From a checkpoint of a small mixture-of-experts model trained on Wikipedia: 32 SwiGLU neurons an expert.
Below are experts of layer 5 (counted from 0) of a mixture-of-experts language model. Rows are named router (the router's row for the expert) and show model dimensions 0-159. Each number is 500 + 40 x the weight over its row's rms, rounded and kept within 0 to 999. Numbers have three digits each.
After each expert's rows: "raises" lists some tokens whose logits its average output raises strongly, later layers aside. This comes from a sample of Wikipedia text that the model never trained on.

# expert 53
router:490554546475461442491537459582551448440489509495537507446385457518500476527481510560467520514461466514496545439515524515475504486563503407527551435446552523453483438496521522518510497537507556531522526477430456523449462490575467527490527575483481500474471488418420494521481446445530542450512472528454498457481500556447427540552499429485458497571510563527486548546520532465496444503545477534509502515522478447480484459525461485450472499473522514464456419536439446532479490423516555
raises: ".", ";", ".\n"

# expert 104
router:567546502449441449456552453530516480458432478575543498442477491566486479498480552523460533510504480534443521486503526521497426509514455455525522471506559519440497473498528535517591468527419526536536524491496431577453455471498429483468550517458486519493472494442521522477451427479544545420499545500476460469513481512486505518542499421513485428511543574521466528546558544430452474439520483526576472520583487415511468488554485494482487497467535541433480507553494467485479404503508549
raises: "ional", "orney", "ulty", "ility", "een", "sequ"

# expert 110
router:532525517494486434435556485527505500454466471522506464492487508538467429541478508550415539496466442533471588431532570506445453492531500473543510468457505525491516487554548542523566476504440537517532545495497494505415466436555456483470518559432506491471470503450492543539462442461506545455540498524490480488501475516436463516488583444491493461582534520514420552531550553470480456473540471509560449549496471500466503445576463570472501518439519564455542460477466459505488435465544585
raises: "osis", "/sq", "atic", "atory", "ican"

# expert 22
router:502529507454461449504504453535554448491414483544518507517446474512536482521452516555474502560410478546448575494581552511480442528516480453507516421498575516428469416542529518528532474517478533513552537483444502540420425477525470488470522507475492509465426522500517503514454483417502507470509523572451398537493485560498492557531511483459519493545530535573461550512537543468515493467506504555562447521539506473438469462590430517439482522466494524457527487538439457522504477457494530
raises: "ost", "ough", "eech"

# expert 1
router:566552497515394447483528445551584451463461505546535521494481491560478486552450572537480470521490469541487542434563550565495469507523470483474524481488509493429484498528546549517532505543478519542522550449466459570430481429497417478444520523489441507432460463462440521499484453441474533477566540550445467522512479485442444579524566480497479470495502525539418521576508531480479524409541497516521478561542464456482472501522472536491462531444509544432488494480458455478497468492495524
raises: " Phylum", "ctions", "itled"

# expert 6
router:533540532474456466501539472575517476493436515547510489476467439520521437538445524564442468544444414525456524439543550544465493520535461486527522486484499558489456458560569548528519453523441535531493541463464472537472458480534435512475537555460426514437462495494506502501441490464511567485574511519426409510494485491474454548494532507485488508512493563542439528596555540449478501462522485525558487590486474442470435492523478514435480469471462501476432493534455435444511461450501506
raises: "shire", "orney", "ailed", "chn", "ail", "anded"

# expert 90
router:536508490429442486454561449564509446474472539527517521474466419521448450531458537570428521509531460535447581432510551515482432513567470464530492425457522530482517440513570553521533475564456567515544534495478441578458493472493464524485531558466469518433475509470482532486417481494500544479537515525465485508501512517434469535575518466496505482517527536530468552504533570504446464412505499533522452521560516413473438497548474481435487495427527513462478472523501466485488460466542541
raises: "hip", " same", " critics"

# expert 124
router:544572531469459463454553454550529436480458495494552483476440467527505468513475547530465522519467479554459518507552527582472505513487469475562502433454489536495472444526529539552507429516476488510497527458516491548468439514522425542486570531413430496409436484475488509467484484466522538453520521558428460499499455478429435548507505460471538495575522519557484534504552516458477506480505515566520434561501481481475440410524422531485451503490470589471489467531449447474455474440483511
raises: "ages", "age", "ors"

# expert 78
router:541492512471385462465564453515502452465495521571506515509461468544463485513479484528462548525507443529443516431526543537466471514508482456522527454483490530490459490523570560530510528572473548521558564501511426520431474455559450499469496524482450508460503491409497500483482447476514539493511494525508443488486430525472461545513512441437441448585515513516473572487552543447483443406553484520526442573521514476484474471563476518446506486456483581433510419524440471499512514452510544
raises: " Phylum", "ful", "ague", "ional", "resent", "yth"

# expert 16
router:513516523414436503426544454550498480476450541541520517521463494496480466564483571538453500545477475530484567464556514543503448484531454428551512464419566516471489478564543527517517458531456530514524526420478472548488417489485446508489541537478425506409452447476474487519504483485504572483548518579435461473490485513464451566526549473496510477499582541519467541509503513462501503407535496496544457543493459453408451461542456492487449520461518544483468494554433485485472441458510505
raises: "shire", "ient", "ience", "eral", "ales"

# expert 98
router:544539473507432480428510457518553486469441525529527505485487491547532442543481504543484543532482446574425582483499541540490424511533502473487494438477489514443496448554547555533524475529480549499491524467444419526482472468523470513464540578507465528485502535482457497490455470423491508500511501561425443486499508542459460520538513513473468428543548571560432531506565544415519483456529510490583441564520473491469496467528496487399464486440476561464486479560479473473502465443553554
raises: "istic", "Species", "})\n"

# expert 118
router:497545526468438454464540437518595434486434490523530491470488516533525513549500543590496492530487467541449513472511519533476476495470466474495517435452534526471525487543522507509525458507457556502560510476515436568406494469598456517474519557480487503464492483457463525515465440450487558443503524537446450504518473543477490540532513475467493453576511541575471552531552551482498510474559482588515475539540479486445478433541470508489470560404533563451481416512468451474461455492523572
raises: "ary", ".", "h", " to", "c"

# expert 2
router:522550533472480475456573448500573450473462488538513512462475496568514494511485549492461518530479442549443549426502518532516483518499441441520550467462524544425504490545579567572520457537472504490531523518496478598468530456527450469490570540461499517424467447495465498536484467470549535492597480537483463490531481541430427498518544470435551441535490519492446542564534535476438495431543488544497534533519465453418431459558454501468519507451497534493490486480460476496517462459545555
raises: "ship", "hip", "ways", "ware", "ments", "ography"

# expert 35
router:572563467473456474442557472495504449464490493534504463461401483565534422565508527552442486528458471506441544473528514521497426532560465504500556491453527521490473453562529538562509477537474568497503510507491486543464449486527451528453503528425466535440449490454455526514474489468505530463557521565471467481509448496477478526497521459500531481509513547529418538560545578477484459448515470514550454529552444478429439437549428512472475497473442569482487453526428494485466435481515550
raises: "2", "1", "9", "7", "0", "3"

# expert 43
router:534580478459478481478533429549528471474440507480554512462482449525495417577444526545480525510486496556448498450501513515514455530538449486518532454461503546480484483523527559508530440573471560471559581448453449520476496489492430521443508550449485511408446512494421490533448488428468536488546520557491412483502490556447440566515518467489519420532515536551488555532532513483503487429497506505524521554573479449468455443530465521430486520418478508521476494512497452447514505475490536
raises: "ural", "rist", "A", "eration"

# expert 48
router:524509513433464487495554441558513489455465545556472479471482469539488476553473532517490491534467507527455505474511511593514487523514429519531515451425506505460471441566557490563524472576447526473507504424499488536507413491515450565472561545470442528474445494492498501502429486470523559497564550501436480456513522549450495568505520472445486523560548557575465546577511521444475504421521493519515461548522446459472398458545452528432483484477482511476426450547488462460465478486506520
raises: "view", "ises", "ided", "ived", " ago", " home"

# expert 120
router:536506502463437435407564452532531470447453516529529487521458465549544460546508556545502514514502481504463531447480516528519489486551474499520515501456458508433456501539576551555560436524493539508551536457517506540432428469527460507423551543496494481468460494464472475499464455458497524489519484534483491528508441550462505582522533481462487479557534567554409538517542512483500513467561513485550492560574462491443418421543439518499452489410484539476478448508462498492471421448545512
raises: " than", " Singles", " average"

# expert 14
router:539525534479420441425570488494516474492473485531529479472451496512514450533457606601453502549468445543473516499543513492482441480492488468524513459454526545484440467538516508513570496546475503516515505460483420603424508493540376492465544528460463521440470495437480504481484450443492550468522546541461451483496495530502434515524488451501509512564497556518450515517529551459469444451571507550496444516505501442501467488572465514488491534447503539477529434547436480481479433492519547
raises: "ry", "0", "ies"

# expert 84
router:511522463470459441443525451496516489427447548583536481485466455536494486509491542537427537520482454542461562447545571523476413500532492489535494461476509512461522461539537530550550457573499546537491516481482454507478466450498477504470508535482467579469450457479518535502475451469503550488540490570448496522490508558469458574567546432468498418508505552513443554525536537477522493413575499499543448555563488501474472502567483509491444526463489567426495477564485464476496432461543561
raises: " reviews", "resent", "itled", "|---|---|---|---|---|\n", " Phylum", " Succeeded"

# expert 55
router:544580511462478453441518469488524503501492521541531453467445456557507458537463551544468497491488482543429527495551546585539430529545464467487508492449486532427489459495526522516510454562470549472536516433463469559462452489520488528487549560463488494409438501511480519513460435460469533484540508546469467532525513489407465536522522490476487511528574572557477520603556529480494485462547480509532481540531447458496459449568425585459470512437435524476471469544504491461490511452549544
raises: "umbent", "ims", "ars", "erbai"

# expert 105
router:554536477472439447471561500554580471508415456543509517476489435497491452559471537511496502495488455546467550424492515555525483527588444458511543451472527543438515473582547556553475487519439513536545519431516499512450479467579457529458533515442510513455453475437465498515454461462521550468532548497471447503559513548489457530513533514520505483537537516536419537517588548493489449453516521536545484565534494433480463467526469535479486496428488548472487470527463448498474474418502569
raises: " Phylum", "ctions", "orney", "ences", "ence", "intend"